{
  "num_hidden_layers": 17,
  "hidden_act": "squared_relu",
  "router_score": "sigmoid",
  "routed_scale": 1.0,
  "balance_loss": 0.00152,
  "train_tokens": 282200000
}
Below are experts of layer 5 (counted from 0) of a mixture-of-experts language model. Rows are named router (the router's row for the expert), up (a neuron's input weights, with its number) and show model dimensions 0-255. Each number is 500 + 25 x the weight over its row's rms, rounded and kept within 0 to 999. Numbers have three digits each.
After each expert's rows: "comes after" lists some tokens at least twice as common just before its tokens as in all text; "gets" lists some tokens that make up at least twice as much of what it gets as of all text. This comes from a sample of Wikipedia text that the model never trained on. Tokens count by the router's weight.

# expert 4
router:469527505516599527464524459498469471531524506512532506516530484506480486500515524505485524495476538528513491511523516484501515506480545504495539477484475491521471479507500517498495573477487510505493549473547487539493492522522488502474474533523488513492481489505486499531531525470519551505468452501474536512498535488538526523505551475475492503513461460492546510487513459497483518511514510453496522510535508534513528498517535461473542513503476518487505498498496485490515511535505507479491509512452470486503543537487514501470493526475485509552545477469490512498480509442511545495524515521538508463499496510516496449548463478481489505507491505526486502492537513463468497515480484455525506501487472513556529468489484482512528525520532536511513502504497484499514509527487423
up0:527528508519503487500493510491484466555545515501527502548486422491510480534512527487498523511499506519476509484473494526501540491538511509524510550507503497557475509489453503482488494480492457508487512479508498498466500476539510502519483551501526540477500511463490459531429472492489530503524477470501516539513478520523536507502509481489496485487503488512519490458459508477471502471505510488521574502519484518505456521480458498479540498537546490459530541530495506534459508479543531484492491494476481541470517509493513506518503518501521525496498469486528503540451512453488515503463471532498485503486440509527495474515460513505493498538501494513500511484501501469483457491510480462495529523562472501527501480473468460516561468498494495479524456493451503505511493496513468
up1:519491507550536492471511482491486496519481473521487492522477456525520506533509519522515500489480483464470454498493538573458502520522511519511493529518494491474489460506529518471473527482534532501503482491541483474527513510493494516542512443477525498468456471562469482530517487532503543481530496508493551509503551527510508457470516498451493536493483503532494463525544489495488504471493511498509517492538493515498496572512514478511549467482505543474508565547537465458471501508499520514501502476481521484501481508455494546467498539454529529473533491488519495489524505480503474515511542528500529532498494508517499475509490497477486551507503517560475515513498506447452488497485534526494504516509492503515483487472481485514490474513513491499478438480486517499502527503527508
up2:510478489524485497511459478478471488485469484488485474495489437438528469469506536509475519516522502478489507517477510532480511548486505489477552491488486491529518500533504466531500470485517510507506483481514485507516507462509499526476472482562513505534465462498544477498510487456492503524467510489469473467470505480471456525499514460505479487432500539498470464516557492507513530478493526499506474519496493507530507513489508477534455543550521523521543458492504499539464538506534498496490470493509499487520489507496486517544550484508541548483511475479506505492488527490512495472540466522538544502527525521472497475538529511506453470496494493487482521470468465468480474535505480534527519487478508548527469500532497498493540504518466496480527496459500509479483463468484447
up3:476498491549487511501532507496505523493516484520533462480442525524511527472481470485496518559491502434548537482535501488529471502558505506490501473522482461487497516471515502501518519515454490503499487488500496499485498522538503536548523484520520526514471490559498504545516554499501522513450474492473512467528522501484519556507492480532461492512492510497487564528507488475529500529454509505490520513479524422467453471499511503526515506524498473496475518495507491473484532492488521521461524462490489508469467502491501493497524521533488516485455510483489515496501482528503490524477469474518500576482471448521509503482526493500486506508555508514449483506476492530454494523493478467489484496453535481509505492467475520504493495496468518524466466488483506498539558495482472
up4:496550525485505484458516546529527452469513466482506465524438540486522536510500494490501505530510517463471475480512503494529506508469533480471519480490474467503459526495489470511526502491489513494508496480479472532455485481487487512567505508466469509497483521464504509489481529514485516496479502531534491542482470477432501506474527513471528508470487518467533449486499549510490497480436500493480480497506539469447484508501460502510482540493458539512475532499446491518448531490513518451526456490523534492487503508510513470460534569498527491493467527481474514535463504492488506513490531476512493507489511513505476513498550466497529532554462489522500503494489521518465500518494487478497509480512506478525482504473524506502468509548503464485530494521506511485470464486478481
up5:508526516497571529480486485527508468557505486521487521515496486522473451503466568485492509499516498439497510477545540471496522521493474469456524505518529516567477490512531516518519502518521490497519528460491500558463458512563486507497496512533499498465449498514465485514493554514516535484456497521501526468498507499512516503462483500484493511514483484490506523497526541492486503525508578495509533492495480515505518552479512496487513485497538495516514505491522493480474501531537498519482507512499522489479511508519516505487508518485477517513553477456492514487478500488520519512471485488510547475498462536508480524470445504480549445465496492530523539494533470507510494475496565491467487495522500514537524487498471461499515491458512511500526469548509515522517489504542485
up6:529520518537527494485490454500486476545525462495486527503526483491515507532514501466488489497495510455482522501456515546491504453479562489515466529469545477498499473493453492514483474453523492498486512477537495531450471526526518480487496501493523485484490477480484439512526516486510504469526501502537493533492482507504520535481534465472479455481455499528503536547494456489457469514484506471436518510546506537493485509435460523474533472491486511453518517500514475525500496526501494509483479488489526506485499509477509514492526467492549448483551487469484515535478511456535491497490519519536536512498528475521509472535498480527517462494523512547489521495455496469489473481493465499514514499501484530534500463512467477527500491435507481510504495512504496506513542521516515
up7:511511480514500497492538491508483468530499465471470476503478499497458481491521461471504488462519529470530543466486473478503487514552481515470488498488504520481492548508465543494553500504490531542485464498495512499504434534533463518478513509489492532452496504532524469509532545540516462528553494508514511550511502514492518487483551484490459529472474480465534492498476470496497506469485521504487483490495520506443543507539519533502471508515501463499455492518556466504478474483516509479452466505507525517511506458511477486487512485515500522502509541498513527504498519481451507490475504519488489467563501466472485501476510487474493476537486523471508514564536506529494443516497480488479554491535463457523485500528513507507510525480520506531473518541519493506488491488503467
comes after: " |", " the", ".", " of", " a", "=="
gets: " ", "\n", " re", " de", " ex", " con"

# expert 12
router:495473447512563492506491477508436489512470487518492482478481488451541515506506519499460525485511517515457489466492491492486518525530498476503486524531509507521473514495439486542517514459545490484460457457511493480507429534551499499498498526491498476478452510489504469531518532458524466492527508500508459497486541468527511524525495485502519456481517532505540492543497504525489537492509516462480543544508477484544543523479557469450533519479496484494498477470495468497486537506487428520512492512500475537525515497527472491494503468468520508487460510476494527507499491504536471519461492513537490518536517508547493496478523538498484516489511511513494502486496512467495515515514480471513509517473500505524455496471490476534514500486511555514521486507471515497539474465519486
up0:478485519503548554516482482486473500502483526477453508509478490457514511550493541533525488460504513531497477515494479508485474475514511520552492533434537482534513536547488469526502500497516479492450502501510521489485441480493530523535499505495500446499459512495496536472513524518524484544476518515517501504545513486536511507505565480484468547539480479482476475494484504512479480526490495499491509522469507527530498539470509491480476491539476475520552476511485489500481457499466486475477478459488495513470476537511501475499517528475460502521513490509497537489506504489491471529532517528474519510492518499481539508497532534505513529532489535479527506516534502482514523516498507493527500497541533510565512461515480513525443485488512441477515510523480438463468484499491458
up1:560474499510501463517492450516539484507489488515535494485522508428497495481520469549503483522508507490446521495511451533472526531505529501475486488482505500472492489491517474531511505504484492502523486528473494492508506521520474493489499499516493478491519519521464512510493522484487480509476484500451497481511490561569517488521485491490480501479479501512542519506534497529544455490535467480467540479483485512459527540505530489451503536508505498491547512480533512438499488496531473533469467532473540501504520533484495483463488465458496461455490520521521515517499515452515445521526533526543502478507460479553470481518502472534503467542568481517505491524475539480487491490495489490464490470493510530504503501492458518496491521490476465523463466478501527526507516475514497
up2:493530451478496498510511495476529514475482518494479541491509470508478485488500498520500495499498537522519486513515478515474508513514514527504512501514443485492464520505487537442486480519498546543493478498484533479495512522482481526462472486509521531521485538534496502487481541507503507540501500461467513528489467500476491512487530474490480514465486520547518473459471518467472480459496488501482470508504545454507536530506495537520493485490481494497457477475511507529503546482559525444471524493484512527465478484524494516481480485469516490519543472511534501485499472504455499549507511518511473494482506457473502445511447477483495500492469519482512494547546562499517493531475504521503474507506483511562459531540497557547502469532477508489436472463523484458525489501490492
up3:507496485499542495462531460486505505510475484450542463546503540472476493483471465512499470479488540511539498501507486483475502491498474527543525487509503432452468526515510527506472537502520495513519493501490474471542522519516497497491488488501486522480457513517494497478486455507480565462502528560500511513548527487469530511549495499527510518495500526505501519499505467457476512530468484514494480479513494534495463476499549485503506476521524490528486489492489514522535531500533553488478480470508486498497465525504457509530478542519481507512514534543490469505489468504510464491543494476503511442516491532538504550479480517528490471512540503554492472462501465504502494498479518466519477469513524451504540541489469479517460550483516509491508488484504478467518528475470471
up4:483524546477492501495495520502509454502490479502475476486488562510520509538540453509479495473537530560472489498445459525479493509506539509507502519525482497484509464466510529475495545472500506502548485518493508477514510510442502506555470472480507486518495474491529494439459490487501490470487514523510512479488535468502468512501505484465520471500515485534549493497526526466482493518496480463491491514501483532482477500443491493472521520494461516471475561497506521465475492512516450482492460496496538490454520519508455529485469507461551540478532502479496487527505510540506431484495508511506466524498485528440506504490557479475539476513516503480524484509501485483517498475524508490526504485477537570514500475497509497531549466477491471512513487517495481478499502502497474
up5:483474514507539507508485460551462521556463492548473485554479474465504504495509499525539505471530541525440532501536487508537449541496503491485501489519547486532478519518491477493520505492472488536538482508494486492488511557530476531498524481571484533493502510478489492497510478484519519521515497486507480476476503469481498549521471474484512493516470517496486477527505491491505513460507412475515513532489511492491493502540534504480532460508496496505509494517492559493524499494514485512456485509477537509503542520508495522526500484475492504513514523480452510488501491509512548516488527545495495495512478523499470489468465525505537469517562519510489473497491516478489492549508527481515479476485412536553503518521504505470498476505528517541532514536508516493491508496501522
up6:551479518519516496479512459469482512519519517510455482477458499457486606533526456494511476527538520527531500537534498491436524501495506531512493472484456473526500492509503510482515482481487532557500482488503490496438468485505515470506491467496495550502485499469500499504502507448507518511511488500533482468482480513524478470483485480487484496542514552503547494542479488487504483494434490461531489503459499495481505475480472486497520528483519516491455510501485483524497476492496495497502508491531494492521498518497503533499512494483529438483486476498466495468478533470489537492512550457491474520508504455529495493486560472494507509538506498483499503497557501475524506462456503491532468514484501422505497471472520480484480517501491502508451546497514502468502504485491488
up7:500464504473522482477492487528509497523507485476499563515517511487518496502500533471497489460501525497457499442503495535482462492463546505532488498480481483519474518520526513491481557484492480490488487494527495482506479470518516492508463492467514535494552504474429489507541475498526561509489493567541481510474491528511494469482521556519468541523503535488501493491452497522504470496517491479502506531492491516493483515468498484523563501489494484534441505471477492534468513506530471513489435508496502520457533466480508553504511510492509486523468458492474517463506499512502521491497512528545489506498490511513456510511509518508473489506445530498477485499487475498458495504465509509488475465449493508495510511569489539535517464517443504483489489497507483465502492487447459
comes after: "s", "y", "ma", "a", "t", "as"
gets: "s", "as", "ine", "ia", "ton", "um"

# expert 8
router:487480449527499525465543462514507478551503499484500468497485498514506554521492514486509492522476547481526509466494497494483514489516551505486489493525492477498532495533533521492492547503495496521550477526479463484491476534529493507498516515506523504537482477486514507487481507438523535516429478518488475541488519531530491493503514489519508481492495484447523511499471492497468506532490458465494535485483514484501513459453515455522498499472518474496481473538547496518487487536509450468486518522510532523459540487510487475459486521511501549549521540506471555492537508502488508534512491579493480474531498496495513514524468487516505499454490527513493510532498488510473479533520460458513525475492452497526484504523500487506496490517477493547524537499498493479474518482499424
up0:505484466467490514514482467494510528510495435505470514501498466497471519505468517530516509490482481514482482490530474509470485510523473518473479527547427473507509494509501482508474548494550526588497496533482488495477494548476474488511492510508534506489487473507490490493504476524489526503480479570510488511480484511489480478493483509490512468449521521465542500528499478496524491480479495497524501473498477523488499501456483521496555461542522521508491520515507476488492528570525495507491480464491492481502509464463507510502484517501501491468554479484509517511499512476483477530523489502493497518517484515506503502453527531518454471487517529560488488479523501500537448511539490542461540507474513557549506531502488524506483451466537486505544469504511466462512485435504506
up1:496519498500485524499494510557515502507469501520530468456482460500448493472456477510454493521459495479505470478552502505523522476462497472498513478474474514517496488527426504495482551502462526489520497532524511487542530504563494504479489508542456481469499493504499513496495556533480458544450441494491489481496507494471509527501497503468497451459497507465479492458501538501515504507488519472517496481445557490507507495519449487507471488474534515501497478457498482522528493503481537476482479502497464540520508530476491517451515489494500514477504547477481492459460485472534483504515490525486515501452476483503540491487545474543486487489474483476485506499523532509488519460497487452514463478508505499495462530481518488506452528512508523498509527495475467534473503484496483
up2:520507484506534514472518500500490504505458509515496447495460512496502565548540503545501524523483480530490478449480487505484524516498527503472511477465494510523482491459498485536472514495518503512502519489527522488487459489510496499505490485502503524542524525454443456506507469529565541552541497479549470502546463504532520475502491492473497526520509509499485507490517512493532493507500523500475533465514500512471474535466522485476506482490511458481518465499482502455496499524488450528499488560525509512513519502570480520507530461504472519470494483542485458551476526493543511547519543480550462523535516543501479495509538493510511501472538507520508516485540484480522478508523525520512481467472532509485474543485503459511501498479509501471479479504508464530490520522481507
up3:542516492515498518471504467489502493543438492515507468459474560479491519496493503480529509503519492504489478500489496508535497469499522496481530472494501513520478534478524540494490484518459493532481556510511509475534495511480395479495475502506444475469477454471436508535501481504485458500507495495471515524506487518467487477496487468514506522491521500512520519500462452486524519512491498509519508555473518486473509485503558509493520464473530529481494483526511477452521525550497477480505433473509502523528478496508509497488529498465506527508450524492513523543512480499468466447514468487539511481519523501541482432485481512540490506523518503525490499521562482487474502543505502463492480473491518517521510509523530530506516487485527510498513530530504487537515483485474483
up4:474530477499533501493492528521473516501475482503495495501471520504474504497485499535508511472531498527495529522554477447446514488526521517511492528530471488513527521460464511467524495485464484506458514508517503499502562471491486498473530516498473541507508485499479495483518511461482503534498516541482545493507514479494481557512484473515499484415519459493497510494487536479505547492449554503504512488478577485469531472557526545496530519476491503453519525560457502490529495504500478511523519515528516501474520487530492522518475507517486523525505516519497488486510487502534515475470475508510467450536487469436477485438486488514487507546532516542468489536509478504503515523484514505511474469495489479467479510505485504545470546529533487509499523493473491507513511498514504
up5:561501512517509506491516520480495470493499530514510484494512533458455503434503487545538502525546464519519476489552538500492493504495508489491506453501532519507502513484503529497560466468485495500462514526522516491476474526467488502501523505512536491537508491479494489513506514510504436521457474470468515523473481522536503492491461474532512468489511517498481456470515503555486554523527486472514526477455490527504476504491562447489505473481495530498477526525522504494530515439502474529484443505506530514463545520512483515485499459502506522523501482513526485548506515468501468493481522473481467457516480501486527445478462493506497504540473500478523503513564472504506518502483504524506499478509452537524485457495465545507466492505469477538491505487525500524498501491496510
up6:475491502513528477487506463502470526523537471504531494467491537470499486506496509477454492462534552508502480478496503514474512508498545488454481520488545512523529492487482525477488514473538516541483503507479508534497508504528475496444530493528503461517480483509482504508502461532465510525504460513531504496513492516518499510493481468437494511479475502510487450506495529508487513471481482518487507528501511544466521497542546540468459454520519516558554544461523522465482489525503523536505483494492505464470547480456472526490532491464466504512491480475498476501449466470486482523451475511488479471520512488508475543523512488491470482489507527502524513534514496516543513467470496519515504498499494550506517490473444521467493438514497504486509522509466489497549498530547469
up7:494499491482517463488506516516500495471513521521516505543470500475474542484501499480527523508482488490512431487481514476510504524481464523506509505478503466498513509456501491460509497496456540506533475504452452510486538525500512548510477489512552474479468524510477472470542509548544471532505477519523487533496515514495482518511497452536481458490480516490519519483490483486485533474487473527513485459527471547542518474494475499461506468497505498497466451555501488478528493476503528501465524461546516486479521453488487523485505461483500477501445511483488511482505564501456514516485507538485543497495546479487541511524490501457471499521478516548488503523522505491501490536479503508511507505535488499524522555499480519491499470510511492468486509439481504481541515472452442
comes after: " |", " the", ",", " of", " in", ":"
gets: " C", " S", " F", " W", " T", " A"

# expert 6
router:466509504503571523499494493495411511518435532524472485490490460515498513490511475461503499537491486530515514500495463512513519522516549468471534490515508469492451509467472509472483519430489467531493499485476497507481496513513513508515497496530484462487491488479485498507539530474508488436498523487524534494471520456537448488493458485541523503501486536493503502496494503508533508489483498491465536526554534528484506517528462521478487507460455553562502473516514465461476569511519534516493511487474501502464513506478495505477490537496514492495468499502459504542521472504515499511466522518518525518499488456499515494470501550485534519532513504501526485509518493530481490522503474454542524524513485504493473474471515515510475496468489496485532462467503487535494497501481469
up0:530458479503547475498500526524477498500525516448455484520479483500444546484543476520485484510480522493525517488512489512519486493488550523474521474503478474513476533526512519533479513505504540492488504481506470475534509498504533502502506493528506502507504512480481500536470535513547542516541516475481502550504487467526467452507491502531526522531548510493513495535487502497501469471479510483468484491544511467506516514486513495460566463514458505543536487453476483505485506521441537491496470491434472526459480493491520489483485513531499467514500483514495486512467488512536479567526553561516537523511492486489480497471509500501537522547505504503502502498525499509458511501542491489504498487474517469534466523523536532503461475483533504493448487504479511512536480482535482
up1:467508481491495488509507483526506494501486466501500542499507542497486477486494505473452529511483503506493489490451491505465516514562519507502519486513489470486514480531455501451557474471515546479513540504493510495492513506515512503484518460469495498511543507533496535493477555490502485511513493509503492473476484509539503470499492544458520481603450507489489487449518521465481518541463471492526530543493484490495466515479513482453536515482509459529497509537531533510482511458512489521538518544458495516498497523517487528487532516518508466538486488534524448502482518473478498500481488491477472500534528481471530508459509495484513520509515468509514482493495527509487482546500444446511507494503501441522502516466487503527502490475471563490540478506467483494539522488473496
up2:488507454459520507507518472499491523497489491496506493483474525467471497496450509498498521466516490521474533488515518473455495482520526460540477475479554463496522515520493544519473556529530520512508512531506507484505520507481464509481506485488440506461475478462479530489496555534534483482530477498492530468493476550502497522490471523509506498505496481478487474476481479503498494516483493504543545525468520496448532536509523479480477498474512527518498550514456550494498494478500522502510470496468532518465528475508493557471514516479526538491529510468484536486537494487467515503539535519484490468533488506494478490516529499509507541513501481472487499524518560497470554503493515538440490503501499517517516455520457467452462491529530468510484505512465504514485572503508487
up3:516502506544530491487485497502483468492450528509486475470529507517537497482518569518532495542491501496498502504528505487491506494557495523478501503462514531523480505493530500539524542457537522504565482520438518528508498529573486510498449538504481507521493525522514462531487495486509500493470469504488500487487503483512468505497503546496500499491526538495497523470528496529537516496556481504463498503443461485467542524495471484428494478468489476528520502464455530506484540515501471494495472539497528492508465485504518504519490477513506488482545488506506526468484481476499450477515494487485471463531559474469510486505485542513503499474482515488507444530534482489514529491483506544531525474491481513501536480503477486520479507499554496503527493458519473510517468483529494
up4:530511503503497522452482491481471457511498496449512536498507483452517500449502490513512583508505469475484503450492472470523506502493518466502536509536525515513457493483497520565553511466503519518475534437500515498466486485507493492492483516527523522528512489487488532517490519495505474472548442495483501515531464503500519500458487504533448493490504474508515524538484493525521464526482480500531508485467528481467476514500473506506459486504489506511466565498508536507490498490551490499500530524537496537493474497531517524496496516484527471524463488486523474541474525477503525465500521504513502469482506506489498498528481500457524514488504529520479476484523472498504515516524552468534463499531457514490527478494438458431545508513492525505484493466451486500493505501509526
up5:518510490500524487489516472514502510540509515470472489491450519500517523525508497493498479552495527459485453486480471501499535461530509488525508527497488468464503487518482545490537502457515451514506514490492486506519462477486511476442455541548496473525548459554538536512487516522555468487525496496507488475483546483527493485464493498487487544488470480500535470463479492493484470514497499500520465494505509515518521496468483484511535508505503521459520532521498487503520534490487518462459485509473524488510454536490474500504495452512487525505520504520542499549522470532480457478477484501495492525530504428513545520491502551518551480544467499463501495488442531475522459506485466456505504523527475486498472486516476474506499502467497515502490484452477516507466532503487485
up6:484491503474484456518513478532503488493530526463531509525537507465449497453508534478502480497519515481474490482436465548525529493508493483467483514488495486498514522498484487486490486473477474488490474538512526472462513501498467520481457501474525483463501462505513505518526525486521499469478503508503552468466527498448529497500557507497522540520495529498522513540498500509477493516497493472472564551531509483501514460452473450506495501531459524502489527515504478548478449455513494529524484505534512489509555487482472484517550489516491494506485494495496452504513479503546521498528458524568484476481501480507536527504504507516485519505466521512530466499495459471514477487515510536533504523500482500530511461504493487493516539474547489497460526493447534496510505491548476
up7:494520537516497511496498490504496495476503489493470504554482526511508523532477457503475481515524522462501493508522513525512464518475466480517489499475540494458433479543530453509508500491444494542508494518526472476469491533485486469483492500508495440469521485530518511548514467501537510534483510554510520499500522498513484507471508548523475533491464519464526519464495482493495475466511471503487503515485450488476513508484488502527535517507424510452488478496552556479500476508502531488542480521468482485493492517551503515468508468480495488534496522500501487503488485510488498473505486518480492498525491476516534514519532513447507497493539548522519439531473499452513421481487486500479522509481514528468501554514486488491469505506462487481555498492537503519486518516475512
comes after: "s", "ed", "it", "il", "mp", "ad"
gets: "e", "ed", " of", "ing", "es", " by"

# expert 5
router:479519469506581528508488497514441472517529514501505499517479453483496492497456486541491472472485531486517492508477541471494514534527514481468471525515474519473519531507497470473506526502524504484480450502500469486508475531539494488508505513524473502485517479507514521508464481532509502499509530487546560528474472475548500464475453542482466527513472512528486469471517501473475483528494511448502519533529511483499505496494468490515514510515485498525495472522509485477534470502524546451512496548493465454491553501512487517439482506485512497491538508482515461491461496514493460500469496522521547493507486461509487474463539502484495512547497512554468526502505526535505460505490492499528508515507510493503456523503498484502443512489468528494547495520465502530472542445514499
up0:490485494517503500485497448516491525484486515486555465500501485502450517519479459489498467524483496506514529499524443513469476492470488529516483475515547470539454492506516497516512488518517470505488458506483487537520485513485468486486496545491517444489475481500478457510533489500549474495500507482497542489490537460512495482522464513492468476460524506469478532446488504511526494492500492464483466475468520543512525471496503487491488478467508506478529484500453518507519511499504511471477462530461447478490470517516519524458514451499483496532477535461481488474478472533488539502453522525494489495494496484494545505493533495470451500513480525495551521516454475546488531515469504466494497472535463539509546514510536542525491465487514494511475538526531449499447482489507491
up1:512462473484508464441492459476467470510509478525498487486502461471507539512449583506490521480507479559506516517518500547479477484505474485475525508523441479490512532457497527487465493503517479489465492481463486499517528555489506492499513491493479554525471546465491462467481511483518533506505510513473491494507514500485521485477516516463525517499471524508495473482526484464485514516476520482474559485451493480506501508467539488449480505533487463499488483478506528505479506485522497438492525496504519505462469539478499500470493495494516479492508508493448515479527506513455505491485528510497451537518479501535464478505502468513507513502538491541498507509567501535489516498500492520472496484494452483472514531491498515472486526554528508510500487514470455476526443499458484
up2:497499494516469485469499495498469464494520536496538461543460463527501479487528513504458481466525549502517519433461488492498501479474551478531472480478525506503525491479519502512496496467526519501528440452561469491495475491522464476527542482511526505499541465494472523478510494494510508475543490498527500498503507488494516521468486439470536507485489467526549506511495478550479483519519508470471465467538477514456435486529496496463488519490497471430478539448475501506508464479536482532525478540493521487468518505499506482487485457482490507519496511492492498478483544517484458516507534480494522503503501519526506513499488480476507537489570498495526535498495515435470485473488506516512493500518497482520509494528499497503523497484455518519481527482519487480468519470525489
up3:487480465532503500483522492502500516485499513521514527499494515462468485516449491500525516516492498460498480446458498488473514464493486523512500486573507485453502482526474511518533536476528487501476439509506486517525477526467475468489521493512517500478507472519505492486490513492488471467523471484527480500479480454513413559481478451482515487520495548473577517520496489528489512474528474491522516508527486481444470496494497468509508495508510487484522513528466500518474523464484522500486486509472516539481481518490478482490531486487465455472474474463443520545516497504533524521518463480521543486479473478515517531497537506534490552433490489478494448497494483493485497497514506476456546501492467488543512496484470529483488495488482503529468507484498494512506528456481476
up4:512464465483508511480483497500491485479522530515496535481513534509509550523505519470487481524477492515526496503507480552504570474499511512519510483522499443521482501503451513507496461497521480516458473504492495521516493512498490449525476451506507417492479483509458561491508546522471497475449468465472497459505510530506480528507521494511499498524485481515494489512507506494519503533510500467537527526554467497499531522453501496475493473472489501477487486515499497477533466495489494444534485501495506495464484480472428543443520510485447479516475487479517512470454494524485454508529505531510513551507470500544468521533507520515495500481487495480457505508477486468518493525523491521466545502462528502516472486499523472560488492477521526458486482519483488510507502481536489
up5:465498503502539464476513487464483528563451513514485517509464493507492501526481540478526533494503489498461521529494442530485497522517513503495494489500472494522472505482481561462514483481539490492513503498507490525507490513490470502495518531519498467492472460524485558500459518464518511505491510454526496488534535493483494461480473497484528507476512481538472562463497497516460533534518488473536531540478537477498494538500514514489472483502526542488514528534491540495512501470473501484490484516441491513489522495504514493498516481482474549502436524487504500483517508453452508521514554490509489517554458482529502466518526468535494541533472476527476495520493481477515509537447475508513508488518492510515474533475466542460504464483487559508500486533503506475467512519484480
up6:484494502511498536507538509491500458516493502494510462506519489473483538492499475480544481507481480497475494513490535478524532528547521497508546469502509499503506478458513538484482493493502470508519524505510478490501530496510498548500487496526486468480470470471445488526554486532495498481522488526499447473537528467457492533517464528500521503470503533469534471485518497488511520480478525452474476542501493510486511482480488492484459448476519533527521525470519486457550444511527522473482519502466511471514508495512491483471487504474515533500520486505495461569515501492505518501496506496505490516445503494463544525532493486519502471486553540494461545471480468539497463503479460518477536511552537503515487539459502464470467488513453524520524502536479493515491478440507478
up7:487534502510538452512505492496515493518492545516518429507517477507527499513487560465497524517444493469505510492542467503498497494514497483488527525462507542522496496496482471514535504510543520481512486506499480501426491505496484467501522457490570464475514448512515509476488479490488505497494495502527473473527514513509518490481502533494454459493533491483519488434530460473512514531543515497468504523495535476480494501439487455521525506480485494562502502537501476482435505520494522516509489512432491489507484510474510509509453504480475483523479475497499533527489461475471519509480496512526510483465498481510512535479539519532464508517545527478474478516507464479522516539517434463501506467482496456509483487508526486480502476507506463487491481517516488490517453475491497
comes after: "'", "w", " on", "ver", "ed", "-"
gets: "s", "ly", " re", "t", "ing", "ent"

# expert 11
router:490488487527525464485540473515490503481462505486481476504478463462489549476471532498499524540503483497495451496528531490501458485475510468502504470514502501483444524491494476494553490508498521521498485484505429539497531498553495486484496466477500517529491550473514514497516507488515478538498493521461503548481464513505458509490498485532442520484464516476518480527511484520532505452506486505481528492519546491483482540517499472461497449460515500522506472513494479531516529492495530505464500491516507484520486512450498497496536475443539458487452464526503518498540481489476489486500517501490490544528465469526530489483535503485481514519537528497517433522536503499463490506540516474515495501522509461513488495456503471478531458516497512526465507501447459505505512470449496
up0:486486480534564488509504456505496488541525508497516503468455463492482531486526481516496519540544479472491538503503510476475419482476511530503475458478541499523477502473423511534509497474519506510486516497526492491441533521530515452455467497508519525517501523505487491549482478481488502471485545498484475497536498512534507478514496468478451477510502508516494500448515515510505515492496501505481517490470524522537450465481425483480496468528458510517509524493464497497496493512501473460520519537503505492495488487495480555484524514487496550565496493490506460491495500433500510482491488496515447496508503520475502515502457500503499482475489496519523501511480526506465456472502510483512522484460486486488541475471493530516476521512473461462470503549492480507503491511536476
up1:467490505495496448499470525520456515524473540504501514517510462487548504506495519467461500544492504507514488515525502511506510547519495481478511468510494483474453466548510507449509544490508520486512501517488460490510508522458478544511490540500474484489474465535468543523500505482494491535512511504529483518455446493544447509512458548459517476487526523484543469494527504538486505496482461509482508500492525497563480517534492514518484464471516512486539541496522546492454484508511481525493487536483474491476528487500480471473477532486515526493488516503495512499527527448512515520518531504500489516437512488500497473469534511488511475487502523463511458511491495489486472556564515507487480519526562522539512457471499526481505527489496492518517485512498487519450449484490516
up2:473474502514516451397508449510518473510461506519510543509471461514525507517548449506527529546481494494492468469494497502491498514541502514495470538528505451495505480472454511472489478510499506495480474518482487486472495486510489477485528482493490480504494482503488498498532506476471492460493464512482503517506479501471478502506486498481483543490489515522507466524509482452481497507511464477530529473466479495500496531533522489477498497545486497525514470477493549519540457553506515508516500538497478473520543503487509528534527548501493455499510490522527503491534500522455514528538491464494515509445529501489522455493546521468490468505545490471463493486514527450476473492520484478514468507506498488558498483460474473454503470462492535503459496467518533492476496480470501
up3:539494526545483502485452527510484502520507469465460484508485513498519532481480433495536488530500542516519518511504500499459500485516523525470481535551502472521499497496505466474503501477475477503568503497478514524455508524530493514490504510526497481517485482510466512481488450459488483475504493472479494519505460451482466483453501521452515503505494516464536496505522491502506524490465492509541499486493519455478506516505446516514498524474410525541506481480462475514489531502528494512520493514526523504454513486486457508522498479479516505472533486475479503510498470491478483490461465472472546504461477476455474507527533523503477513512509539524465440479484505477510492501504490431529484526480504494510510492541537493508510533505467519504477510504531504478459431490479514
up4:505549469520527494478502460499472505504486499521518487523528512481486520509507494505471519510444506479470472499515494478483507501487509482499511456539499478500470484489475506493508495499554491531491511482549476520486517504568476503521530514533550543495465497521549468493557509465501535497464480501453476508459478461571456489512540505530466516513481522520511514503561476548513499491500512517528547497490467539499510475512453468460504475502468518484472482486456515475516566546510502487453501505467498513496542510482509541481483518491454480505448481466495532516520521514453511504514500537509529516462468465526508479479501467518504485507507506538501500501508501459516497484477496537474512526527513492494501497544492475481538485502517467533476504469506534505535504504509525
up5:489506493534494548506459468507484492518513493482509504517446526490516526485529456481474497488493520490478476413478440480510501476481544461500462478518496467486465514477497510521522517528486477552501471506484481497473490486541508476497476477484526499479473471541517488501479491500525516464459512540519545487485459498508495511524473538515492511435494509475489498522504518500483506478497477503501499487527471474503476525485492461452475479472482499484548463470496478531485500511493515444495494538492519482501491481485518491475520517478521474504534487514452472526500469529467498491511476507524477494481498521480493488486556491457502502499499536498509486559489490482490501504523492532474537490480522495512454530527475496499460455546439521434496488509470480538470468478476439
up6:439475541477492504494545505495522474534521495513454462475485530443521487485488476523531535477540504531488482485514479475474498492513515488515462493493535469511491502492509469467455503505529514501471534467541477463515501536508523529535502505528521468497512423511470434567513537515488518474489507509525546482525499493513490500497546453508496531511521530511482483523524514561509506520517505492492463518521482483507493512510493502498520515512507535504468487503489462549535489528482500480512497479451447487459515475479488497502546499466494530476511524476513517525509487486526499538537514486515525491487539476489506517497496517523495511485489494546499507462541487517478507512538504479551456517508554517481511516468498509562530501466509487475474461476480459516486513500482497
up7:515508489471514566536475440488497532491513546523505496513456486535473510512497468510503559485506483482488532508475521516456514511476528500455456515484546503506519526515493514528535531482539493504506497500464442523482534531488494526493526496464484538460464477528533476550490496521503555490493485522520511475523523447470492483460487499460508512511523512469482479504493522507465527543529497504505538503523526533512524527460518471514522488502524487501504501540516496508494508487501463520449477516497458498482485513467505501468523479526481457492506497538488512522481496489500441499453493501522524484434538503473509501449502517487491456491511501524503470479489484472501487508483526461554496442493480503508488501502513516499518494523517494482470488490535438482526518450493492
comes after: "\n", "-", "|", ".", ")", "=="
gets: "|", "-", " |", "==", " the", " The"